config = dict(
    experts_per_token=4,
    d_expert=112,
    balance_loss=0.000969,
    init_std_router=0.0228,
    vocab_size=8192,
    batch_tokens=131072,
)
Below are experts of layer 10 (counted from 0) of a mixture-of-experts language model. Rows are named down (a neuron's output weights, with its number) and show model dimensions 0-255. Each number is 128 + 32 x the weight over its row's rms, rounded and kept within 0 to 255. Numbers have three digits each.
Before each expert's rows: a language model's description of what the expert responds to. This comes from a sample of Wikipedia text that the model never trained on.

# expert 12
Personal name starts. First name or the opening piece of a personal name, often after a pipe, comma or by, such as Robert, Mc, Jar-ed.
down6:138194163103134147107162124128127138125109160168126180059123067106101118177113134130120170128103099144112170155089121154100144086113150117110176107190109080088097163100082139079178172148144131132102097127063169176154139105166149105144092193149154091156113143122098144142150098168160156082102178120116143152122113163119179134123126120161146113166094124094106098152139163122159123091102106136145124094079153105085131120135098113169167168146183180127182118137131122121105144161109152127138170142122094126155096109150128146146125191060138094114054185086113083099042121146156160183094118174118111088125149221170142074135083160115097098118145198139148099172079155101101108152044131111082114134148157114103162098172133130143158146073150129120107078113060085128141044129087084

# expert 7
Subject pronouns and nouns. Pronouns, modal verbs and head nouns that act as clause subjects or follow the, such as they, who, would, members, students.
down1:121117139107166060081108124137110151078147167177110170124118098108083155105170122182119129129136082121105112058091067115110099071153137162059049107199149086144102161118115122142100129135105141129083083140130149142164152187133080120130125129156169134126108101138168100178116105054138116137120138134103164120150136115131118116125200162130134118129123163102145181142160165147155125161161118106147164118148095179100096064152105186070127142189090132122169143168135185077165123112117168096102130119138169125157093121151021088122137106149126160117153179122145122129041111169154059147102195057158120156185133072139180112077132180150092092106135170112124096132121110139140118090172153121148122119117142148159147153129104063111080163156144122146097137213101131152139094118134168

# expert 3
Institution name endings. Final words or pieces of multiword proper names for institutions, places and teams, such as United States, World Cup, Army, University.
down1:138131134122167128116163156143090093103156131193113129157117124089143124174099099053068169054151157144144109083131074167138102103113188121099151092092139095094113116159163109136094144119141100119164109140076098118128144103102066090204171114081098112205140118159140125072136118121115188128097141125136071077185058158076176118124144122183087115173148157109122103121137162165134179075123168129177113093126117124127079175074151135128092180152153128177178137063143149111101102122130107167136096116131117133174133151139198163105192153103102144068142137104156100127164081106108110158097148134150108104161172139124103113172113073118145096062110102131177151125169087156170140080097186167136133171182151115127076105169123147116155110175139190162092174158119112108123161139091145

# expert 10
Verb stems before suffixes. Verb stems and particles after was, to or is, often split before -ed or -ing, such as played, found, based, out, up.
down0:161195138068154142093100108136122167141164128087152060068184147119105096110143169065121179158109104100129160139150123184133150139114093119123094109159139214129136116103122146155114178132117105126106138146127079126149151107124185122112099157133168115103074112110105155162161134142148150143058088152119157170130113169181120100123106111086146077126084059107150111159135161141152169113115103076165138080103119099126127197138143070119109177171128155120140107116149153140138165146094117124132159067165095130084094153138171125160148077080155115047118176134125092105090121162100105129127097202111127169102170136122081103173123153157135130115103136132115130161065196132088155127072141145158139116031102155163182186142145075134069157143174072098175172112097073144105118071127121

# expert 5
Title and name fragments. Word pieces and capitalized words inside song, album and show titles and proper names, such as Remed-y, W-ould, Love, You.
down1:110136172100109096107125077137158169051157123120089136131075162150173174152080147141146142161101193146144110085138125123116113167042142132097171098149142131090100110126143132105092059104116144187145131154188127099104136113091156152134174150124157112147148119078179145174108118149137166117121135166118156141163148160169116105151145149079110095092160099102113106054189186113066147119135130111120084118107144154119150104146182166106113125070108099124121127105090076164162123169143114094096137101122181126193160122137102097030171115181165144142176146111131126110177183107131098199120159137076151098095149134097135144127108134086095154119200166091047139077132066113105135110079158192119085155150156131129081140113149136154105135142137162120189139134067072075107096153103139

# expert 26
Infobox and header labels. Field names and section titles in infoboxes and headings, such as Location, Date, Surface, Distribution, Political position, Total.
down1:183128078125102168164111075139188137170112124153116092134158120102155127133087107131061085124121136113182127099133126172154170147152154145087093093138151117138093148075079107047154166091178126094168099035150111101121083084091143147093075138148091102105094134138104086173187115113121145155121155120168137170133104042104168121096106118174093098107095129106155158101075108096134114173148164081110158151088127121135110060145110086152177138155181166123134102112172106053157099123177153159129134111130150096126175129066033138112140090173110115149156172129085150196071148115128150213127180134124118148150089119155122129055149126159138130098153102142100161161166169132121115105172113132150158141165128130114161120097135117125129177120077192111118161135147142155191149138128103

# expert 21
Common word stems. First pieces of ordinary English words and word stems, such as back-la-sh, ster-eotype, cha-me-leon, and whole nouns like music, art.
down1:181102121123167123106118118216117122082139162118188139106139131090109168134166100153154141171097061097160112157170053133055120135155130131090067095120089136086083079188118195112121117138179148160131134111105142175175117116105104121157068058163173111103137138095160116122109116099122155149147173169176168158151124110144085144149066133100136105138139104120107155164114195061034079156123134106148153151131144144097121083124125087113071143112095082133133119123134095120143128101138142182198126128133143148072137230110163166094132117164126142136158127123159090157092128133178147095097118099108073120157133119093130085137156198165107170138124111122135120138115081146134100162119201104074187178105134127146120152089136139087138195170152151140100109156096128137156097108189120

# expert 24
Coordinates and census text. Digits inside geographic coordinates with °′″ symbols, census phrases like households and had, and punctuation following numbers.
down0:146126118128182150184159028127099129086126090138145092131082159089134109083141127108125077079109121151080133147104121133155084116149136108139177137117083106118112142149080106118110127128174164105105087157152095092139045173129186159154153198142118092121135205122150141127146175173092122160119130117140176069131171125089136152120093114100105172134130137130158119127044202097177133111117107098140136115112177143187184148174078124078164106173117141130189101143159111100120172121111094123163212137152116153154204079114138157130115141144127085136132125122059178109125175100067156145156163076167120168133096138098163127134170037111111151123135120141151173079139156136125105137135109099094106133123076098130147105191073102152129153095123074115178154102141148114173155086095127

# expert 2
Digits and non-Latin bytes. Digits starting numbers in dates, scores, highway numbers and table cells, plus Thai, Japanese and other non-Latin byte pieces.
down6:103135115166139119158105098084092124198149176150125185196123125088107120130094154129117079135100121097108152170110105142148060109182092119174148095147139099151183106174078086126142159102141191168120074112087096146106137084146100159077141079102160141141144108057134137093116125095135121153129097113210114095147172139094100071117125083084168166152130146128130171142100152163046135185113107074096097147101207181142192129107081135108115176154089200112169176166083169185101104175147109125131198150154078138093154118100176150131122102142132115125133115067125172103190127103152104181065138113143112120153162169157084095137122126155125101123099100119118133143131070104095102122183135118126051150172099105150131142135132118153138120120112081111119134138101112175142131126100071

# expert 8
Determiners and modifiers. Articles, possessives and numerals opening noun phrases, such as the, a, his, their, one of, plus the adjective after them (local, new).
down0:155135087143158140085157173102131105138092116119100025105098109167115055106147112155170093156090154197123087130105090099154139109113126100173089119168080100081112167146126151151087058077105095115147143113160134112143082135153110141100153089132109139173150108062179175174071084129117230154088160197134128138129126130108100121120162118153143144155110176137098066085136101143133157202103130136150111128158129124147172095179114126138135134165182150094138162122100136115134156135109083145193140158086156125146146112065091118161107174164099118167136181142148147134158158175195153177167111144086178145109054107100100111089148156050136110132130155136169139176119141156117110128075129133088147126092086158097102131108116118077052118112161147134096143109188173121155163129121112

# expert 14
Name and nationality starts. Opening pieces of proper names, nationalities and places in politics, sport and geography, such as Romania-n, Pan-athinaikos, Kh-orasan, Canadian.
down0:162182188128154112143162171113141107112123088198094196090137142165131187143117144099151135159143177149172091178149146141170178135123133161137128174101129114061118145133145104152106124150098156136155143067154179160086126130099108090126138082124172120206150118137072130130119103166102164122125084111108107113116097161167141179110155164101187099105163115108157093142128088148154087147151145098138107102133054119123100140123150125149187123105101118095154111200109172101101169137119096122157155136167102087159090135181170098086138088136139130120084149164106052171124072147118081178119047132106094147164075147249170104125168086103070124068107117141117087170147125124177126134130104094122144118097119204140136161129129151163117127107195113038120110104143128116116138127118128

# expert 23
Line and cell endings. Line breaks, closing pipes, section header markers and table divider rows ending a row or sentence, plus final periods and closing parentheses.
down0:121089139180188139132132170117100113161144103117072096116088133181130146054115155093130094187118119098096147152133136116120144104134140104136149141144192119044122126135117183153105130143117152124163201060086112142179123091128118030071099125131156105066148161148130131101148164114129198173130152174100167113094098105105103148095167165222103109101144161087144109110101113117118055150186152090146168238145096106058138096085186110065128132090131143141104157078098125095106156106095083132099159144171149144135135137166139117167083092085108112064124099107169112157140129155128092128065105111123145166158137140106167076102165153097098163141088149151143112172113142138086135103099096161112128159113106073125123098149101152113154084128109139140131143149164179127133116169165091